Weights of a small mixture-of-experts language model, trained from scratch on English Wikipedia: 128 SwiGLU neurons an expert.
Below are experts of layer 2 (counted from 0) of a mixture-of-experts language model. Rows are named router (the router's row for the expert), down (a neuron's output weights, with its number) and show model dimensions 64-95. Each number is 50 + 15 x the weight over its row's rms, rounded and kept within 0 to 99.
Before each expert's rows: "raises" lists some tokens whose logits its average output raises strongly, later layers aside. This comes from a sample of Wikipedia text that the model never trained on.

# expert 33
raises: "|", "S", "L", "B", "T", "M"
router:57 49 40 17 49 52 54 62 60 43 41 21 26 41 50 60 56 44 52 34 45 47 64 79 60 48 45 56 48 45 65 19
down22:49 32 60 42 68 72 45 67 61 66 47 35 57 38 49 74 33 31 40 53 44 58 44 40 70 42 49 69 63 22 65 53
down23:60 44 35 34 77 61 34 53 26 69 47 27 82 66 23 48 44 50 57 36 43 60 49 62 42 52 71 45 50 36 45 50
down24:35 58 39 38 54 25 30 49 41 32 33 47 63 59 31 42 79 70 52 60 49 26 69 99 42 42 28 57 36 58 58 54
down25:52 57 71 56 74 68 45 73 43 37 55 33 49 38 52 53 44 48 68 28 56 55 48 38 63 51 55 44 63 33 31 32
down26:54 67 73 49 62 31 45 78 75 30 48 40 23 54 68 53 64 39 55 31 63 66 63 24 50 83 45 55 44 49 20 30
down27:38 72 75 62 53 60 36 18 25 28 57 55 43 68 49 52 48 45 51 33 45 44 80 62 50 74 54 72 50 24 69 39
down28:62 61 74 58 43 38 70 44 42 60 73 75 61 64 59 61 63 66 51 69 54 51 52 74 83 58 45 46 65 48 44 41
down29:40 65 50 16 41 60 40 38 37 62 40 65 26 47 58 53 49 55 52 28 61 47 39 46 45 46 34 64 49 63 37 65
down30:46 48 48 37 81 60 86 86 40 50 41 64 57 47 62 33 67 46 45 42 58 64 59 45 67 84 58 48 56 58 14 52
down31:57 43 61 50 71 45 53 26 61 21 41 60 65 63 44 45 44 47 73 62 28 79 29 41 54 70 50 40 33 68 45 63
down32:56 66 44 48 57 48 28 38 45 42 30 69 60 32 36 82 32 41 57 57 65 42 43 61 32 37 36 22 46 43 52 49
down33:24 29 43 44 79 54 54 80 71 51 18 36 62 49 47 34 74 73 50 20 45 56 28 37 60 67 70 56 66 46 62 91
down34:21 58 20 51 60 48 63 35 49 42 61 31 51 33 65 63 29 75 61 58 47 68 55 58 34 56 37 54 54 47 40 40
down35:40 47 51 54 53 36 12 67 17 70 55 22 66 37 45 43 25 52 56 46 36 36 55 45 72 59 42 62 81 72 48 38
down36:71 55 38 31 52 44 58 59 25 49 42 33 63 51 57 68 57 62 28 87 50 51 65 51 71 39 16 77 54 31 32 45
down37:52 51 39 45 57 67 35 50 37 15 54 45 40 47 68 44 63 70 42 61 41 44 31 50 44 29 49 56 31 38 31 53
down38:59 50 58 54 24 46 50 40 63 32 56 51 18 48 69 53 90 65 37 66 50 49 24 37 51 41 38 27 75 39 38 57
down39:77 61 44 60 39 55 71 53 36 43 64 49 45 52 62 55 51 75 50 36 53 28 38 32 50 46 22 33 53 39 49 54
down40:47 08 62 48 35 13 58 42 46 37 30 68 55 50 52 19 67 37 73 60 71 22 33 63 36 57 51 38 49 41 43 56
down41:72 51 64 40 41 54 63 56 45 31 37 39 43 70 58 67 39 50 61 55 76 44 42 58 37 61 25 62 64 48 45 64
down42:46 26 39 56 42 49 66 64 58 67 60 14 48 56 60 31 57 37 27 43 44 84 41 45 36 74 42 47 52 78 63 56
down43:52 31 48 40 50 60 69 30 38 31 38 25 65 52 62 56 70 73 68 47 48 49 42 59 39 39 49 74 61 55 59 41
down44:40 54 41 46 61 47 37 46 41 63 42 20 62 51 53 98 78 57 62 44 45 45 48 24 47 42 64 37 77 55 67 41
down45:39 42 65 59 41 50 45 34 34 14 59 42 71 38 56 40 64 55 73 30 27 48 56 61 34 86 74 31 67 56 63 75
down46:56 38 40 53 60 76 34 63 40 68 51 49 48 83 56 65 25 74 49 52 51 37 66 37 83 58 65 50 55 27 70 51
down47:12 69 70 55 74 51 46 47 35 41 45 66 23 61 35 65 59 52 35 46 34 39 44 70 47 60 65 53 43 65 52 65
down48:48 56 56 55 52 38 82 47 82 68 51 67 57 44 42 36 67 40 46 39 35 57 52 92 66 59 43 37 57 43 46 47
down49:40 44 40 59 44 68 62 75 36 57 78 64 38 81 56 41 53 55 39 07 48 53 53 63 18 32 45 53 49 33 50 76
down50:78 43 64 26 57 49 56 27 38 35 29 11 52 56 41 27 30 41 77 73 31 70 60 59 30 49 69 54 38 35 41 51
down51:44 65 41 45 17 15 78 39 45 33 38 61 26 18 56 56 54 62 58 39 27 62 73 59 60 58 51 62 75 45 75 42
down52:47 53 75 52 59 37 46 31 29 79 65 47 73 46 39 18 59 37 59 48 52 50 52 09 34 59 46 61 58 44 26 51
down53:61 46 48 06 51 87 68 31 68 63 37 07 60 20 60 53 26 39 73 55 45 60 57 36 63 43 30 43 46 78 66 36
down54:57 45 42 67 70 32 40 56 36 64 41 64 45 44 25 53 40 52 45 58 34 39 78 56 69 53 81 39 32 62 34 34
down55:33 47 32 61 64 49 50 54 62 52 51 73 71 39 39 59 55 54 52 84 55 71 77 58 33 91 17 63 51 51 29 58
down56:44 35 45 69 61 22 60 41 51 37 51 47 65 30 16 58 68 33 39 50 43 61 66 61 47 67 64 45 58 56 66 37
down57:24 61 34 15 60 65 66 45 45 43 65 61 46 47 69 49 44 45 25 69 70 48 43 55 47 49 54 30 21 34 67 74
down58:44 71 67 56 60 75 74 48 44 44 33 41 25 20 63 56 69 45 59 36 56 40 52 36 51 37 33 34 46 55 57 29
down59:69 45 57 56 55 19 51 65 59 21 52 43 64 73 43 44 73 50 57 63 13 41 59 42 62 44 45 50 34 65 44 22
down60:38 54 50 49 43 44 38 55 65 38 54 65 53 44 19 30 59 22 37 59 40 63 91 51 45 57 51 28 58 67 40 40
down61:49 41 52 28 42 27 36 54 36 44 45 62 51 74 54 72 49 53 22 43 33 31 33 25 55 69 37 35 41 62 61 55
down62:24 47 47 44 46 90 62 51 48 70 59 73 49 52 43 39 44 70 34 44 49 57 54 43 19 64 46 32 45 62 48 53
down63:72 60 49 62 53 45 64 47 64 74 32 46 44 28 40 48 71 35 57 41 65 39 62 70 57 49 57 45 56 39 54 30
down64:38 63 49 54 37 39 51 70 49 59 62 32 79 40 50 75 16 38 60 50 44 69 39 58 33 48 08 49 59 43 44 56
down65:24 52 48 51 39 36 36 29 64 72 64 76 45 15 62 65 54 40 40 31 54 36 57 64 50 47 61 54 33 46 45 90
down66:38 37 53 58 65 45 51 47 49 49 27 61 48 25 48 25 25 52 41 56 65 60 51 49 53 30 56 57 60 37 74 46
down67:53 49 36 88 68 55 63 44 62 55 56 86 55 49 57 54 73 46 36 50 35 51 35 58 43 68 49 62 65 67 69 12
down68:66 74 60 54 59 72 25 33 41 51 38 48 35 78 62 38 51 36 57 43 33 65 49 43 50 50 55 35 52 69 54 68
down69:41 63 46 53 29 50 53 51 72 76 41 50 81 63 60 67 68 60 35 22 51 61 40 71 39 55 45 71 68 57 24 50
down70:58 36 65 40 24 45 44 56 48 78 54 70 45 35 45 47 65 89 35 48 58 88 31 64 29 71 54 56 33 22 48 22
down71:67 44 45 57 32 40 51 37 51 47 56 51 35 37 52 50 51 40 51 69 48 35 34 69 34 70 45 40 70 47 34 62
down72:52 41 57 50 66 40 42 78 12 45 75 65 38 18 77 37 39 47 58 43 60 25 26 39 88 40 62 59 37 74 64 40
down73:31 71 72 31 55 49 36 57 41 32 68 36 24 37 28 23 57 61 36 72 48 54 73 69 32 35 52 24 71 74 70 44
down74:45 57 58 44 30 53 30 56 23 24 47 39 47 49 12 59 25 39 57 50 51 72 43 51 51 49 51 50 32 57 55 59
down75:55 63 32 38 30 24 58 81 59 37 26 67 32 64 47 46 23 64 46 42 59 55 70 51 56 64 34 60 41 25 24 62
down76:20 65 71 71 43 53 60 41 43 34 51 55 56 31 61 30 46 43 35 56 70 38 72 69 69 63 43 55 56 51 63 00
down77:51 32 32 54 55 40 70 53 67 59 31 31 32 48 69 70 35 83 53 53 75 63 49 57 35 41 40 62 27 39 31 60
down78:48 64 54 42 58 52 63 50 62 63 62 53 36 57 50 50 67 35 24 62 39 33 71 58 37 73 43 37 50 36 70 64
down79:49 51 77 60 43 67 64 68 22 23 52 41 67 58 66 58 50 50 51 51 73 15 37 60 26 41 53 33 43 59 46 20
down80:40 39 34 48 53 55 31 71 37 59 29 42 42 44 76 73 48 51 76 76 38 76 24 65 50 39 62 24 50 64 37 31
down81:21 55 67 38 66 19 73 62 55 23 42 37 53 39 38 31 47 49 51 55 41 57 19 48 75 41 82 44 23 36 38 67
down82:50 57 60 82 45 31 78 46 33 65 74 39 34 49 45 78 48 48 58 24 42 38 67 82 51 55 45 41 50 47 45 55
down83:45 41 51 39 43 50 56 62 42 51 04 37 50 54 54 58 22 63 40 49 65 70 48 49 60 50 63 53 41 50 67 70
down84:62 30 58 49 48 49 65 49 43 60 16 58 58 50 64 72 51 30 31 52 53 62 65 42 36 50 35 42 47 50 41 60
down85:74 64 41 62 81 88 44 35 55 53 35 41 39 37 61 34 27 32 43 51 48 36 37 29 40 25 64 27 44 30 54 65
down86:43 23 80 53 32 60 69 52 50 30 42 63 59 45 40 35 62 51 57 45 76 51 47 39 31 39 60 58 67 53 67 71
down87:55 29 53 58 35 47 20 77 35 66 58 69 60 35 33 36 44 23 64 40 25 50 51 74 53 40 40 30 43 35 55 73
down88:45 54 40 39 58 56 44 42 37 51 50 45 32 83 52 35 80 49 43 24 45 39 63 56 63 16 57 49 52 39 76 56

# expert 2
raises: "es", "y", "c"
router:77 71 55 46 62 51 52 59 52 61 33 29 39 82 47 35 22 41 45 36 48 41 38 64 47 58 32 70 45 35 47 31
down0:54 25 51 86 86 59 70 39 47 42 43 46 41 40 49 41 48 50 21 50 52 46 33 65 68 65 57 54 51 22 53 62
down1:32 35 43 33 53 70 31 39 48 76 42 56 56 22 68 46 56 68 61 19 65 49 17 13 30 38 44 54 30 39 42 37
down2:53 46 32 60 40 69 50 64 44 60 49 34 80 55 57 64 67 51 46 48 38 34 74 67 53 65 68 54 56 68 37 54
down3:78 56 59 44 30 39 77 60 55 77 19 45 49 49 24 21 28 69 49 67 56 29 49 34 45 58 59 46 67 01 46 48
down4:56 48 79 54 85 65 38 39 57 22 71 26 70 50 56 59 61 48 42 64 34 56 68 50 35 67 62 63 65 41 77 38
down5:34 36 36 54 56 44 44 47 30 57 36 50 17 60 53 52 47 34 52 52 47 65 55 47 34 74 65 69 53 70 34 41
down6:36 52 39 34 67 63 58 66 79 29 60 44 61 92 44 79 23 32 39 50 39 29 31 64 36 55 46 36 49 49 48 51
down7:38 46 24 45 66 44 73 73 34 54 57 56 37 47 60 44 33 58 62 37 29 41 43 64 37 58 45 49 33 64 69 51
down8:32 26 71 52 36 45 62 61 58 49 59 55 50 59 33 36 45 75 22 55 39 36 51 71 42 62 70 39 51 52 53 37
down9:32 80 52 85 49 45 83 47 27 46 46 32 52 67 59 37 57 44 67 73 30 64 58 38 82 35 54 42 50 55 65 46
down10:55 59 55 73 56 82 27 48 87 62 29 52 39 44 39 51 60 71 41 57 28 72 51 67 44 41 22 92 66 73 38 41
down11:50 55 39 74 30 46 59 32 66 21 49 51 42 50 46 56 27 12 40 66 41 56 78 52 50 66 66 59 59 58 57 52
down12:43 51 69 35 75 76 34 38 50 66 24 29 55 53 73 52 25 57 42 43 24 29 20 58 56 63 59 91 40 65 60 34
down13:43 46 71 41 59 79 65 41 74 11 50 42 60 55 39 60 44 55 59 58 75 41 47 47 61 49 33 46 36 35 58 44
down14:53 22 23 34 42 51 53 51 51 45 56 79 18 57 56 51 41 61 33 52 68 75 70 35 43 98 30 21 43 51 49 73
down15:24 43 68 49 37 26 51 42 44 31 32 71 57 62 26 51 52 51 59 47 54 69 57 55 56 42 45 43 59 44 65 58
down16:44 56 42 66 84 59 29 39 47 24 28 53 52 62 50 33 59 48 57 58 35 70 44 52 53 63 19 59 32 61 47 43
down17:69 77 65 60 63 61 00 44 57 61 42 42 64 49 67 58 51 56 27 64 54 57 60 49 52 23 42 64 57 37 34 44
down18:47 51 26 68 74 46 68 80 64 39 49 40 43 74 57 22 42 73 72 35 54 42 57 69 34 39 50 34 68 36 39 71
down19:70 63 57 44 34 38 41 26 54 48 38 27 48 80 56 28 37 30 63 34 73 64 32 34 45 33 48 33 53 40 33 55
down20:53 42 70 72 61 66 44 71 35 23 32 81 48 37 50 61 46 50 55 33 21 74 55 56 39 47 42 33 38 22 51 50
down21:75 67 60 67 50 46 56 49 39 76 51 36 54 35 44 58 16 61 57 50 62 43 45 44 75 16 53 35 49 37 32 84
down22:39 30 42 38 38 63 68 42 39 30 51 50 48 73 28 35 22 42 53 50 65 32 26 42 56 45 27 37 71 47 43 63
down23:68 41 57 36 35 40 67 53 70 40 83 39 76 41 58 47 19 56 77 63 58 32 62 46 44 60 53 42 67 00 68 30
down24:69 44 46 81 52 56 37 66 44 48 83 41 45 84 57 56 63 69 51 51 65 32 55 31 37 14 51 62 58 45 48 35
down25:46 47 62 40 50 55 73 53 54 22 21 68 49 42 17 55 33 81 32 21 52 46 58 48 60 47 24 58 57 39 49 66
down26:45 15 48 33 53 37 61 69 43 40 54 42 58 71 30 43 33 45 75 21 37 25 80 42 61 52 51 52 35 42 40 42
down27:45 26 68 30 37 31 25 53 48 60 39 54 29 41 70 46 43 37 28 56 82 50 61 44 44 69 30 29 39 66 50 46
down28:44 56 67 48 53 30 36 53 40 39 46 50 58 47 36 68 53 72 45 58 19 59 64 40 37 48 64 43 55 73 40 34
down29:49 71 63 32 31 32 63 79 62 71 46 47 47 61 52 24 72 57 46 12 34 44 60 35 46 67 72 33 43 61 67 72
down30:45 57 47 50 43 68 33 39 26 42 63 76 62 23 66 29 38 22 37 51 41 54 31 41 44 50 31 56 31 73 86 50
down31:43 60 49 55 53 85 57 43 37 48 45 29 66 30 49 16 56 40 58 32 55 51 17 54 38 43 36 38 68 47 37 45
down32:34 39 59 42 70 61 55 78 41 47 48 50 60 38 79 59 38 58 34 42 28 62 64 49 54 57 33 22 56 27 64 47
down33:67 33 65 68 76 32 36 47 70 62 36 69 61 56 60 22 21 55 62 53 51 23 60 36 61 25 34 46 92 60 55 46
down34:45 72 66 55 57 45 59 45 45 54 26 69 83 68 54 55 38 51 64 52 64 54 38 51 58 40 40 38 91 45 62 23
down35:37 13 49 13 48 61 56 44 57 55 33 26 48 52 33 57 58 55 55 54 64 76 41 75 41 30 30 42 40 31 49 41
down36:47 43 46 79 40 53 36 52 40 33 54 41 57 69 63 47 31 38 41 09 30 30 78 36 29 56 47 44 52 61 48 39
down37:58 43 00 46 66 81 60 59 66 24 60 46 41 69 62 43 47 51 52 23 71 75 66 63 51 37 29 56 45 64 55 58
down38:59 59 62 63 42 53 55 32 33 57 58 38 64 45 49 24 47 51 37 70 41 57 26 63 27 47 42 46 58 54 62 36
down39:53 40 42 18 52 65 50 64 59 16 44 62 37 38 57 39 30 52 54 74 07 77 35 41 78 38 61 35 34 48 42 21
down40:55 52 71 49 47 86 68 38 29 73 36 42 28 29 65 68 71 38 78 29 21 49 80 59 57 67 61 52 51 42 31 30
down41:61 99 30 42 47 49 41 53 45 56 35 56 43 45 62 55 41 47 47 70 30 49 74 65 53 57 47 62 19 54 53 55
down42:46 57 72 54 64 28 44 25 57 44 41 69 59 34 52 37 34 57 49 57 52 24 50 21 39 67 61 29 36 35 34 51
down43:25 51 38 31 44 63 71 33 52 53 40 39 37 71 78 66 52 86 68 56 53 58 53 50 56 49 28 39 50 28 64 63
down44:57 42 42 47 45 70 60 45 57 26 36 58 31 34 54 43 63 45 56 80 53 62 32 64 52 54 61 74 60 53 19 25
down45:51 59 29 55 47 60 59 53 43 53 34 74 47 69 34 31 66 52 32 44 74 42 41 03 35 79 50 58 60 56 30 75
down46:51 20 79 47 57 55 64 58 35 53 54 45 63 53 33 44 51 49 40 44 39 44 34 66 76 51 48 40 51 35 43 55
down47:23 43 56 67 78 43 62 65 46 56 61 44 20 49 54 51 40 53 37 46 47 63 29 66 43 62 67 53 64 51 42 66
down48:60 37 41 46 46 28 48 64 52 44 43 51 78 45 57 50 47 31 46 38 46 62 71 68 71 50 64 55 48 53 33 52
down49:33 27 44 44 50 33 59 41 60 38 32 17 70 53 48 60 46 57 26 42 58 70 43 53 36 85 44 43 55 57 38 44
down50:47 64 66 64 36 63 41 73 67 21 43 64 45 46 32 53 34 51 48 71 32 50 71 68 71 42 47 61 70 60 39 38
down51:65 38 11 28 33 34 62 35 41 68 51 57 46 48 34 62 84 67 60 25 41 43 50 70 61 50 68 58 30 48 58 29
down52:69 53 54 23 71 37 64 50 51 40 55 45 44 26 37 18 50 31 38 40 80 51 63 41 43 66 31 48 49 44 30 60
down53:30 73 65 52 40 42 35 68 57 41 59 84 82 25 74 50 34 87 60 33 49 55 58 41 63 56 58 40 46 54 61 46
down54:39 67 70 21 63 54 42 72 48 51 57 40 30 63 36 26 62 36 42 48 43 41 28 41 42 48 75 52 68 31 34 51
down55:43 41 42 52 62 57 50 53 44 79 60 54 45 53 53 76 50 47 63 58 45 21 71 63 65 38 54 47 47 34 76 53
down56:63 45 56 66 66 50 15 74 48 37 72 35 65 78 55 61 76 36 57 42 54 58 22 38 65 66 50 43 52 38 27 32
down57:39 45 66 69 62 74 39 46 66 59 34 49 64 58 30 30 43 51 59 42 46 45 43 32 34 41 62 39 31 46 53 21
down58:58 48 53 60 44 37 38 50 39 36 55 46 43 45 61 77 70 39 59 43 57 27 63 31 38 50 58 35 43 85 58 54
down59:75 40 66 48 73 75 62 40 47 63 38 68 43 38 43 50 48 39 70 21 46 68 49 39 55 13 54 58 42 70 99 39
down60:64 57 63 57 31 46 82 62 39 56 25 34 34 61 77 47 46 42 23 62 34 50 43 48 37 35 28 44 38 49 22 41
down61:64 62 32 78 48 47 32 29 59 32 60 14 65 37 44 57 28 79 49 50 54 67 59 63 57 41 74 26 63 52 70 77
down62:66 36 42 41 65 53 61 72 39 31 60 50 42 40 77 48 37 36 59 41 61 60 32 61 50 17 30 28 29 35 44 54
down63:61 60 43 46 48 48 54 44 29 45 39 55 28 55 71 30 55 53 47 67 41 73 28 44 63 41 67 26 44 59 19 49
down64:32 43 32 62 30 50 39 72 43 42 62 65 59 41 88 61 62 38 61 46 43 34 39 49 65 51 60 39 42 47 59 37
down65:35 53 39 55 64 50 59 51 47 40 40 14 32 65 53 45 46 35 38 46 53 52 59 57 59 72 74 50 52 51 46 68
down66:62 69 78 35 67 64 51 42 50 33 44 47 39 52 59 64 39 52 56 31 66 66 38 49 45 47 58 56 49 40 35 56

# expert 28
raises: "ur", "is", "i"
router:70 54 31 37 64 54 31 90 58 38 34 53 58 52 45 39 20 42 35 39 49 49 60 67 76 64 18 55 36 61 67 15
down0:37 65 71 59 57 69 58 23 49 50 59 46 75 40 40 45 51 29 44 68 33 58 44 61 54 25 26 82 60 45 20 42
down1:45 74 59 50 63 73 83 55 45 50 40 53 56 38 61 36 72 52 42 17 65 62 51 53 26 50 53 41 51 57 54 40
down2:29 29 65 22 36 69 51 42 47 47 55 36 46 48 38 75 43 52 33 81 39 52 57 61 63 53 35 42 42 35 54 75
down3:83 49 65 58 67 61 31 48 48 55 17 45 50 55 31 58 11 50 60 53 32 64 56 77 20 24 47 20 39 31 46 37
down4:68 35 54 49 45 29 35 46 58 32 76 70 75 33 52 75 32 57 51 62 65 38 56 56 50 78 61 31 47 46 32 34
down5:52 66 52 68 52 39 45 58 48 36 47 42 46 46 47 48 54 54 47 57 13 53 44 87 55 50 76 69 47 50 65 46
down6:48 32 64 30 50 54 58 36 77 63 48 67 53 49 71 60 53 42 39 28 71 37 62 59 58 50 36 29 28 65 15 53
down7:45 54 73 74 43 66 62 50 55 72 43 54 45 51 65 83 55 49 53 35 55 47 28 55 51 65 85 59 35 67 59 40
down8:18 68 36 39 43 40 71 58 35 37 44 40 50 49 46 44 62 53 21 43 70 18 28 52 65 62 23 51 35 67 47 40
down9:66 34 39 60 53 50 68 74 37 40 49 32 27 38 39 39 37 45 33 63 39 33 53 44 73 64 43 75 76 44 21 51
down10:45 59 42 38 48 62 60 43 42 57 58 61 31 69 48 32 57 47 92 44 53 55 41 47 62 29 56 32 26 50 37 49
down11:52 46 33 42 30 76 59 53 56 54 47 57 58 46 26 17 32 49 66 48 70 27 59 25 53 60 45 72 57 79 34 69
down12:44 43 33 47 58 60 40 29 55 63 47 62 50 42 59 53 79 23 61 54 38 62 61 55 56 49 46 52 29 63 70 69
down13:72 47 60 45 52 16 73 84 71 70 62 66 29 66 48 34 46 55 34 70 56 54 76 47 63 27 42 28 49 61 69 75
down14:20 30 43 41 47 57 50 38 53 62 36 72 66 36 51 71 49 72 73 38 78 51 45 06 40 69 35 63 32 56 56 55
down15:12 31 47 39 24 48 41 71 48 58 67 15 80 84 52 51 57 71 53 62 44 25 85 15 45 38 39 61 36 52 67 44
down16:49 47 56 71 40 64 62 41 40 49 43 68 17 40 63 35 51 61 43 45 33 33 61 43 74 36 30 28 41 61 73 65
down17:55 47 74 68 45 59 38 38 40 39 64 37 52 52 48 68 36 42 52 18 64 09 31 43 40 62 57 71 54 51 49 61
down18:54 38 61 45 23 44 65 48 23 54 75 50 47 52 56 57 64 25 46 73 22 29 44 73 44 38 51 54 54 47 58 61
down19:54 61 55 32 67 64 20 38 40 53 77 36 28 73 37 48 52 24 62 42 33 33 72 51 92 69 58 35 28 63 22 43
down20:66 52 53 65 42 67 56 31 55 49 53 59 49 59 45 55 35 44 39 38 59 77 31 55 50 42 54 82 66 68 99 46
down21:35 50 45 41 37 53 22 34 47 37 55 54 47 62 68 25 53 46 73 34 61 62 35 55 23 57 53 46 46 34 59 30
down22:35 31 57 47 43 58 59 58 67 74 57 41 64 71 29 71 56 77 23 65 58 56 31 69 67 43 53 30 39 56 48 35
down23:58 31 55 73 20 34 40 74 45 63 71 58 65 57 45 71 57 52 32 42 74 50 53 42 38 29 41 38 31 62 56 55
down24:30 60 33 45 48 40 53 29 70 29 58 45 78 69 42 31 69 64 54 61 75 47 50 46 87 47 66 52 36 43 22 72
down25:71 46 26 40 65 70 70 67 34 46 51 70 57 67 55 38 55 91 38 56 57 31 45 47 64 64 51 10 40 11 45 46
down26:62 58 56 51 62 37 59 45 64 67 64 62 44 51 38 43 51 31 44 73 56 62 46 26 46 47 48 39 63 34 44 47
down27:69 27 51 42 38 16 49 58 73 29 45 32 58 27 32 61 76 50 51 73 29 67 29 39 99 46 40 58 30 39 56 44
down28:60 43 37 72 36 37 64 52 53 69 44 59 47 84 63 32 44 43 51 22 35 43 73 55 53 50 56 33 49 64 71 50
down29:61 28 61 61 62 46 51 49 35 48 56 12 58 74 44 53 57 43 53 36 45 61 64 56 56 47 56 79 51 20 42 59
down30:67 53 50 56 44 44 50 50 60 57 38 32 64 44 32 69 63 46 65 47 56 22 25 53 48 57 32 39 75 45 32 51
down31:37 78 56 44 66 59 33 51 63 25 50 53 47 68 32 57 45 28 35 53 65 72 30 62 63 50 53 54 41 73 32 60
down32:62 20 19 41 40 22 31 64 50 45 32 48 73 44 35 33 66 52 62 46 80 42 47 71 48 60 35 43 42 33 42 57
down33:53 44 41 44 49 79 49 43 57 65 64 68 47 35 46 42 42 36 61 54 36 38 41 23 16 63 61 58 55 52 61 36
down34:34 36 35 45 65 61 67 46 39 18 49 32 41 32 45 50 83 38 54 36 37 68 48 40 61 52 67 48 57 51 65 45
down35:34 50 29 29 62 77 47 38 48 35 41 31 43 70 46 63 51 51 94 63 53 57 74 55 58 60 32 44 49 74 23 70
down36:59 46 40 43 42 51 58 60 28 51 32 29 38 31 42 82 52 43 43 47 74 25 63 41 32 68 59 27 50 43 62 59
down37:57 57 54 49 48 63 42 58 53 36 60 40 50 71 89 50 42 49 29 31 46 44 33 18 54 39 38 76 45 46 62 79
down38:50 41 53 74 53 63 47 11 44 44 44 56 47 65 66 65 44 60 47 45 41 36 49 62 51 63 56 29 63 26 51 48
down39:40 35 32 29 66 47 36 51 36 49 69 72 67 70 51 56 39 42 44 46 64 54 43 38 67 27 61 58 55 56 46 37
down40:56 43 46 56 61 42 26 47 67 52 69 58 51 35 70 60 67 31 56 65 81 76 59 50 49 78 55 56 42 29 37 49
down41:57 57 32 73 72 55 46 53 57 35 44 52 54 32 64 66 22 63 52 30 37 46 49 33 64 44 44 35 67 64 58 61
down42:20 56 21 54 65 47 61 42 54 62 73 57 48 44 29 56 54 55 52 56 57 55 55 50 64 50 64 60 55 58 56 50
down43:43 53 33 46 50 59 52 45 64 46 33 32 49 35 27 54 48 50 48 60 62 54 31 59 43 54 47 46 46 40 46 65
down44:47 45 80 41 68 34 59 54 40 30 48 38 32 44 65 70 57 40 52 51 66 60 06 47 41 56 39 48 41 49 47 65
down45:69 57 16 54 92 73 73 63 53 64 50 50 56 58 50 58 58 62 47 32 34 42 38 59 40 56 55 44 50 60 62 70
down46:39 36 42 29 54 35 44 42 39 51 50 40 64 61 50 34 52 60 64 43 45 44 76 38 47 52 46 27 48 47 66 51
down47:50 60 52 37 63 32 60 34 40 36 56 60 40 71 38 18 45 62 24 54 77 57 76 45 48 41 52 56 61 45 35 74
down48:52 44 49 32 61 55 71 36 60 59 57 44 81 22 57 46 73 36 45 71 08 32 57 53 38 60 35 33 46 75 71 59
down49:62 91 39 42 58 20 47 66 55 42 24 60 59 69 55 46 35 27 57 57 40 39 71 30 52 56 54 47 79 48 36 67
down50:45 75 83 63 38 74 59 48 26 54 46 43 61 21 35 72 54 73 72 62 47 50 44 78 53 69 59 35 53 66 76 21
down51:71 53 52 47 23 48 53 37 41 73 68 66 33 28 46 48 41 54 61 64 63 25 53 43 49 48 51 52 44 56 30 47
down52:46 51 56 47 24 50 40 42 37 43 66 61 38 13 35 66 78 61 52 59 60 48 69 43 47 41 42 64 63 31 68 14
down53:82 62 55 57 34 39 37 78 35 63 37 41 37 59 40 44 88 35 41 73 32 54 46 40 36 81 73 66 46 49 41 56
down54:68 86 56 69 46 34 53 53 41 42 65 31 68 70 26 23 42 44 36 33 56 33 41 51 29 36 78 25 26 42 49 50
down55:59 21 37 29 35 49 19 59 53 52 52 48 47 43 42 62 49 68 49 51 51 36 43 74 58 51 59 60 63 77 48 68
down56:52 40 62 62 30 34 29 39 46 52 74 34 41 57 40 89 58 66 59 51 19 67 48 44 48 39 48 39 47 40 51 60
down57:45 27 48 65 78 76 58 39 55 41 76 54 31 59 55 41 80 67 56 67 46 43 42 50 50 36 17 38 37 32 42 44
down58:57 36 47 38 69 64 46 49 64 50 68 22 39 56 51 09 61 55 41 58 48 68 20 43 55 42 33 33 19 44 64 24
down59:35 49 57 40 47 57 50 57 22 47 63 42 72 51 28 25 51 69 68 48 54 64 35 36 70 58 62 44 57 42 44 56
down60:56 68 66 65 47 34 40 34 43 39 35 38 55 53 49 31 66 63 41 49 47 52 58 49 68 34 54 41 35 48 39 67
down61:68 43 50 39 67 45 60 66 28 74 30 62 50 84 68 67 49 60 46 39 47 53 34 56 61 57 00 78 70 62 60 48
down62:52 46 42 62 34 56 62 41 55 70 47 68 42 31 65 61 81 46 56 27 42 58 89 61 60 32 46 63 48 73 48 52
down63:70 22 37 61 39 70 26 58 67 52 64 47 46 58 49 50 45 60 42 36 65 33 44 48 81 51 35 40 67 49 44 71
down64:54 43 40 40 64 24 60 22 43 53 47 38 50 42 65 65 50 53 37 54 21 26 61 59 40 28 17 65 34 33 46 46
down65:40 71 55 64 28 56 46 29 41 54 30 29 47 27 40 80 45 39 59 57 37 79 52 42 43 78 62 54 41 25 61 49
down66:49 50 63 51 51 41 30 55 46 30 46 38 54 73 64 36 17 83 54 51 53 49 64 50 51 68 47 39 48 44 82 44